From a checkpoint of a small mixture-of-experts model trained on Wikipedia: 390M tokens.
Below are experts of layer 3 (counted from 0) of a mixture-of-experts language model. Rows are named gate (a neuron's input weights, with its number), up (a neuron's input weights, with its number), down (a neuron's output weights, with its number) and show model dimensions 0-255. Each number is 128 + 24 x the weight over its row's rms, rounded and kept within 0 to 255. Numbers have three digits each.
Before each expert's rows: a language model's description of what the expert responds to; "comes before" lists some tokens at least twice as common just after its tokens as in all text. This comes from a sample of Wikipedia text that the model never trained on. Tokens count by the router's weight.

# expert 5
List and heading markers. Line-initial "-" bullets in infobox and track lists, table-row "|" openers, "See" in "See also" headings, and " as".
comes before: " ", " •", " a", " \"", " P", " well"
gate2:157113142119161104124133094103138133100067101099145081108139112161123118115140109084084158139135142108122113138137174138137126140076118121144120144121130138109101114112121115092128130159152111150162102159099118116117106150073137119103123116120156156091067104126061149096124171156088165122142118127184118123153094110142122105174148143119124100162129127085143133129152130094144137151089121106108105112118079110143133178109125121133167158107135140112155143156122123131163092133144155114075136104121123162118118127140150106083150116145171157160112098135122123142159083093100141123172127111118149177151114150166103105103142134090146090128142158113168078160116119136138155135141127149158136148126117094135105159099134142151105110114107164125127119133113134133135156093128108
up2:118128165112076135107138108120171129162149119124113107120123120111102147146137138164111095125149168123145123144132153121127091115127106145145168121170136122151117129144142130124171142148097100138112134153151103137108121174145131141062126141116152136188115128091124135129073117082131122116126149136136120157143127123081128144067177123152136131118115111114127097130083105102124124141121096097139136145172128184133095113203131146139131097136134118135146126140102103133091137138123151107102114144108133118092107126120112115090134124128118132119113181106116103139161170125097167157140126182122174140092080157053106157141135119176125157138119104136106142125082162146146107116132148146142125111098128115129158053102090163096136119119123145107118117137079112113144128115112137
down2:146121135123073100124131119135137117141140144141120123079125136163090094134112114091144159111123165120139125125108107161143128106109134113176114103107100138119125065125170146101092126114123131137118173142146140140131099136119109134135159111137129105080104064148133152149144146109185147109065100123149118158150123135136133123101158119096126142133167076126147122101155129149149112116135119127113152146146078123118110168151123143113146157155138113095117192139129097134129121119110123086152078134135103078123166127120136165084150159157123162125087135106159127157120105125119095166132173125153112177124146089057113116158088120171112090129143135129148152145099124113111109131131116076121123107098117133143125125139114108141082124170125128156178139132104121117141160162141130
gate3:146125140141139133133121122160119128137136115134101137152136132159067123134108142181108073099121118166118105129113099158128139147148154157104097122114086117133117137153108109106111108088101164159132077141109153137096094154112124143126119118108074149088107135148133121084170117149127157163125126099147147199124116192101130173086121139116128135114117130104113147142174146130161132142154074122129143146154117112150119106079108115096117125151100133158123114111160120107126159096141127118162121046152094112103120096111164147082132147127139147113127133158116119114148148100116114105184102137141132119108197098101122088136139112132125150154122131124126134156097106110098123137109095112119170162130105141169124126152128127125160106124105136118155104143113147143172138175136119
up3:090108141108140118131115127117121121114146138120134094140147111104113127145135166143068142130162138115137159162128122095127107102134122138125185143126150105153170128114114163121105117117111095096136132142137124141123157116106119108098135138168122112140150131118115174172124181101129143051123138156146100121117132099150124084149137085147140151129105122140115101117087107157128169150124205135124123102118124139075158203135112142129112102159141116093119157117105131144156092105129149124113134179107137140198166159142114120148145127144153139111109154093110135108114059149143153169144130159132099125142094137164148160128094133113137134087150113156149164137178109127134135128132132144132103060095119141119127152103122139151119144116151148135135111113147137137134119061124144
down3:105112100163116143143138110077122108117145122119158149100106113153125115158140132126101172120161179104078137192138129111109135103118122102101170115193058116120093169109104123120063097094101144123152126191154131134118151113148147129127061098154132124141130172129102140112090131118143125118103155152127168112122110121132170124161138133145138132157107080111139120133128107167124124095161117142165143149124118117101103138150150113116124113128133120111095091161103132108160103134106105151141108120122137086126139148128135127124097122107158137144121142055162127123160112151154140153124154140125133133144139154134111160146096122147148162094103138084120129159101116126169128143140105132194126126135128104138167101152136107155083121104111125127095117132111125151083132139125162
gate4:151150131136110150155097138093125179110138135133123135174112146143150127167132137161102137132131115074177143144116128150133184173188156155158066116115124172057126120167090133133121163155101126124128128120114168095132088117136111108151111139154172125114123102148153153136138122118172100136134097132094145118116092104096121159146115103120133104159133137093124099142132175167155090118111104143118114107119125135072128068107100146124109138130117113156118088125139133136103140115094072136144106116124088127134133133110142108129170141125145131148096157110135121139107146143106101135122106158096124122109144104098095121137111128089160133140114138146133129094138142126108142100114078194133129132183172157136155152134153125134144142143144130141121138102175144114109156156107159
up4:127160119126142120127155094124090094143134124176118108098093131114115106126111100101125103127120112204060133102125111150118125109123119102137174135087118106164100169141119104126051108137145109112139104137135139146142114147150150164142128101092150116140144122158106136105140148139146130126094153129104134156111126137121101144133172129105143155112170181130129133126100076153131122199131172115140133118111125084154133137168140175097180143164186153097105152150142133113132166111139124101138098088182136139109140101109131129124100130106150145136141126144100142129097151127115130116104130117115119140149156131121134151154115113136087105152113154162129106134123104151129151142089125158109151129153101159126123116172116074161141088103130130118182122177099141101147119125139127
down4:119140122139140148130126124136103113155127135171140139153119077139131116150069130113088159144127141168130107096117119125132131176160116093142070144081133148140135081130118132131096171090135152143161135095128162130163134147179099123107064096173115162140108171097168103137126147124124140126158118106124100171106091124121116146083125116163167107099140114118120124137128128103105133130110164140099154100117107075128149109132119122112152158133149159106075114098179126148129139145143120084107132106161100094091101117122136125121136123097132167132171123150109117129104090142109169135125199143121103142173109161133173113111139073126128140161109118145110128151152139156127125108140150121140147166128144134151111105127146125147102132103160147124109166125114112133095143129161086
gate5:103106138133125138143145142148121183140098138119120092150112140140143186134095140163108114143157143140114119120109127141112134211092103100137093102111123111095128127150119090147122095137121138130161102114152159151144109140131117131144123175154119169129156117170111189126132136154095172166148156114081153128141144154150122161103105128117144156108161103105133105094149111074140092119156125146122091127126145131097150127070118122123081160144153151132115161127133162135121123124131151140132195137131105168142126114125133161124135126130101129128085102121092127111137123074143119087117162116099164153156173132134109084183153130100109142091126162171159119125112155132137108158119058144096116171141127115124145135134117097091157150129119103131113130129130157148138144130116126
up5:114139138107092145087088160105130127130134126140126115102139154090116165130114121039109149166098105117142105145136133131146145068134132126137136109125110113120098106114126130134151174130136141146125145096169101115104141116103139106129135120111138169112167112107155120114125098107127110106105147151178087109137123103129165113143143127168086138132105097146112119149132131156137168073132141131104117123175166143129123151136138117121131085135142111110131109160102151206098131153134110119103102104154128134140128162100133111131119114124125138112163153157174120139103108123103142150122146151110132105101081108101154150054155119125132128124132132133085148115116131120118112115152215103155137080121140095134099107108105158141154124152173117107115090123143056140137116132093111
down5:129133170153150121111098164124164157144123133112122163094105168085103149128122122135108088143119151109164114123099181136125147149122159108135117155159126093164123077115126127072108106158095136146118149132143149121155118110152119160103106181171146141111127130129153080110125124108143135089096149106089106115167164151078162127152116108141104122132123115101138096121168133140129128121178097154111057129116156156134120134112138120143090138148103144124157119138113149173145137163130100121145148104149118149156130124087175156103095156175153104121120167147177123111137115099138110107117094153139111110160115116113140113121151143132105106158148139112132095143076110178121108164146098142120156133117141097120131133123117079144155105152112133124113138082092121134100090143118094
gate6:128108091119087084153120114114145100149139115110147144147113142121115141128155166124131122123119147125097091105117109089133134199131136173102085092154111117181155125098144123147146153172152106135134128116106123142109114172139154075121112114127127104140187133111174137112102149127164090140125156164063122084129109131119106116106113112154120086121089139109102150150149128131124109093107116109117118101159132151101132126138120176137113144121147106090149150137088123120108063133150123153143115147111172111138139130140174154118112104152128171093127156115135116125128113122107114105158096099090110101131089133147121119140167120091121132113157155095139128126139118106146133123129178123166139112151085195115129140156145127105146143158099127114134098176113171121114112140127070
up6:179106115135114149082150117162178150156139099125130101142103126093094155146128107121148089108123134125108140110133130116133135109139158084142139114181120106159113111125127149121111146111131136178121147135156155108105110097125159117135139157117094127124107136102124079128089127096126113104078100095128103090149136185134122125141131144131122142130128083134166097140159121122090110183133154126169124161111143098115169083119124085140144119109120131095123114134108114148088188123150143141115128067117159102125104146150121120115083129077143131123132104113112181120145119104152165147122102178174133150120138159125122119115117129109132124121112096133108147107146104138137112104113097125101161153098138100155109129078053105164134084115170150155125099113100123101114149140119150
down6:144147148113114128131136105118151089131101066111133085151098098133104123144154129138107134160095083126136109108120098133122107104176115126116154102164104124144145169091102155134154140116152127127147122142131152129105130107114147115125182143093124142107097105100090116107119169136084154117125125124118113138136153115152116077131145159096118082090137111120119135161130121132123128158109142135188137167048106106148125135120128126102140147117089125140157128099183132144097159135128171146096145103102129159068138101146081126105094132107143139127140103147183173092133197084136134146109150130173141128118108109137138140099161113120102149141129103177096119107151098152123123122142138130149147130112130128129148133083106110147123095134127105156143079114094124083096125115126138
gate7:154112100129158136165151135123153180115123133087122136138089102155112138119091135124136148104115172150112104100190136116137121138137103122188131123112126105119089142099106083151074131137144119134127116109127120134142131163097152106107123108112136119130137118065125133150098154151124115135129122166163127110138120122123160109103157174085126137114146121154101130146120097120122179145106098152122126148104111111129091111146104131158122122153126113112088105147099140126144164125118122108120126118118135123126080091156129122100102119119120112138125131143116148094147121147144123098120111202133119162133052109189129152131146177161121147139167140116120161136149189159123122143133155161132129101114205126118184151175113119139123129137166122052124138116098111125109124160125137
up7:168105121145134129131124110101124104133105124106111098126139145103136115165126109156135177120144126086104129122089116121138127156164142168162120079109121155146115124158126101144148147090083141132112145127119193090135117142126162087123111121090111175127124140110110113131155119108120133108084115131085108135128192134097172191124080157141098149111140118112124155137114123090093095103145123156161091101115124104138129117115097146130111137080139126114130128131131114127169101078106135107123121117124164079192078146129152165102133142108149081139098107078146094111118135162143105158099168156127126116134167096136118151117135134133107140149105129140097118139103130162122130118136173159121162130187171139133115165116153128075129140110118128131120102094115119118092123144124131
down7:118172110154151103125135156119154127116119077122096112060135139145096149105134113174149150120177128118158154143107141141145160080126147161130104103125111103126100100176144112139114147130112141134096149153112163139095112133086170137144113166149155116143142117108132146179142115088134155128123116133146148130152155155156117115164105103182113105152148154112128124113094124089106153110105122114171081139145136080106134106119145142073115129136144163136119166124113111118154114071156098134140083146086141119147104134150139148108118109067129093126145145103096146091144157105143110129113156173127130148123144118099124182119073148152122131146149156120118150143109144120155112162148159137096135113136175107121096126134132117124172084145148126136150129139114102152089134107157093
gate8:131122093149106148149125124113125154133128109161093122120151115145159121126130111120105115142126105112118095109119119145120142123118108118178085158094125126140125100129106121143099120121109159105153123142097115146107126133097135179144120112127132149122144112166139127125158144124089121120118151103145133146089103115119133095121144158167140104100125147141151093113101132149129133150127129109124119150141134088151179119129118145132124106117163107188126096156150143133150155114100135119117085116122084188130193150126187089126087138113142158133105168147108117122154130131135139095145155178098109173088109149117095134218114123150103158117149169128160134156112124173136184142147120131168138124112121156171122090108140120227092110133120111127139120136115151091129135114084145
up8:142148115171130123154128142126141122105090112101135131175146075124114130116139172136146118148141152124144103114106176137113127142168067174144098152174098173112146131111188148156119110124140142129123096077091146129134088116135147155104123140109108140144135127146097113102157121148105095114108121104128110095111145098155122137141156126124139159100130127169116104116132121145094109100151136145171085129132147136081091078140142096094147086147126135125107135076113142132187146119151132161115131122147103166177088108135088160147113122132138123111135121125147117097104126141112119107081157125112136116110068122141091169085096125119075119086099148117146164166143088121094115108122123106130117116098143134101116112126109132123121128170138139119084144156109149095156148132105140
down8:120133096102098107128114121140115121110089144132136131133164136151110122103144157160162145118154121103167174136121124122162148127109139144144117111155098125137138126108121189143185151133155126115133120151115172118088104088158131133111153164113115145091132115129186102091137104136117111099140135100138143132147122086142077112150139085139165179140149129148129124086138161110148113108120151134196137151098114164142166113176105117116131120165115147110146174096124150090141137164124130104136131130115125144153109125145111166120121113130098124157164110105131078077091142125077076124111176100134167171136132103119118113113101061122086108121117149148113141122136086097096125140128140122145137135096118154131118108135102175116131125130143093132106116142115179112120115134147079
gate9:155178134134124140131083142089144143160180144121100129119144153143166125118067120083128124136162128106118150150081128111153097093136118109149179137107153157147108132170099091163147106103130154106103151140093107159111131140148148063103119119128136127158132109117091120138128104151115148179160098134128104127144133160094121162127100132126136175132104086103103147145153090107134104099168155154094120150133113149127152113117126113091118130114115150112137103184097153127115153091105096145148129090165099157111135129130136129131140150143122120094077116128176142133134158143137121137124107094108116158152160124131090110129127139100125137103091129124121162129140122150129160111140147117136110127169154106170179085167157102070120113145145096166131113111099137090137104140150137
up9:147098113163105113146078166111129140094062140128162076105146107141125127078118117121160119121165145119099144097149133130104146146116123183153100137134139123102123104131101136098112094087146161156109143148096140091108125119142125131141121131115124170118108126153140125179137118127118149121191141105122143113136110112111108135119110138106088162149126145114135116133153118115137173139146127159136118159173134076095136134080167093105086086142103086116100175153114107153120145155120108123089081153149119176156126144151118131097109151091147131091126129125110127105137161112166112131103105125102126158168105113146127135119139132072134101097147151169121149132104123113108136136112151079136116144077118111108140094177087112113149109109118128115141162131148133140148186142132112
down9:119104116164053089146109133113154162147104137129158118113098106137153140089151151105138147128120103094131135124163139102086117163152102184146106101124112140134087123124108160131125086087166139144135100174119139093166121115120156085163035138126135132113105111156108089089132135097120122136130166141100129110161135166127115160133103128126115108184120112132126113126138115150147167110206126093117142128160138143106132107078137140146127127129143105112162176145107132132114160121149096135162141111122151120162120116109117130127139124162105129165099136148176101134170132116145138139128158126121158097160144143126124162118123136095139133135103065155128131147151131127088141096100136108136149105120131101108103148135123131148161132122105104134119137125165079172136128126090147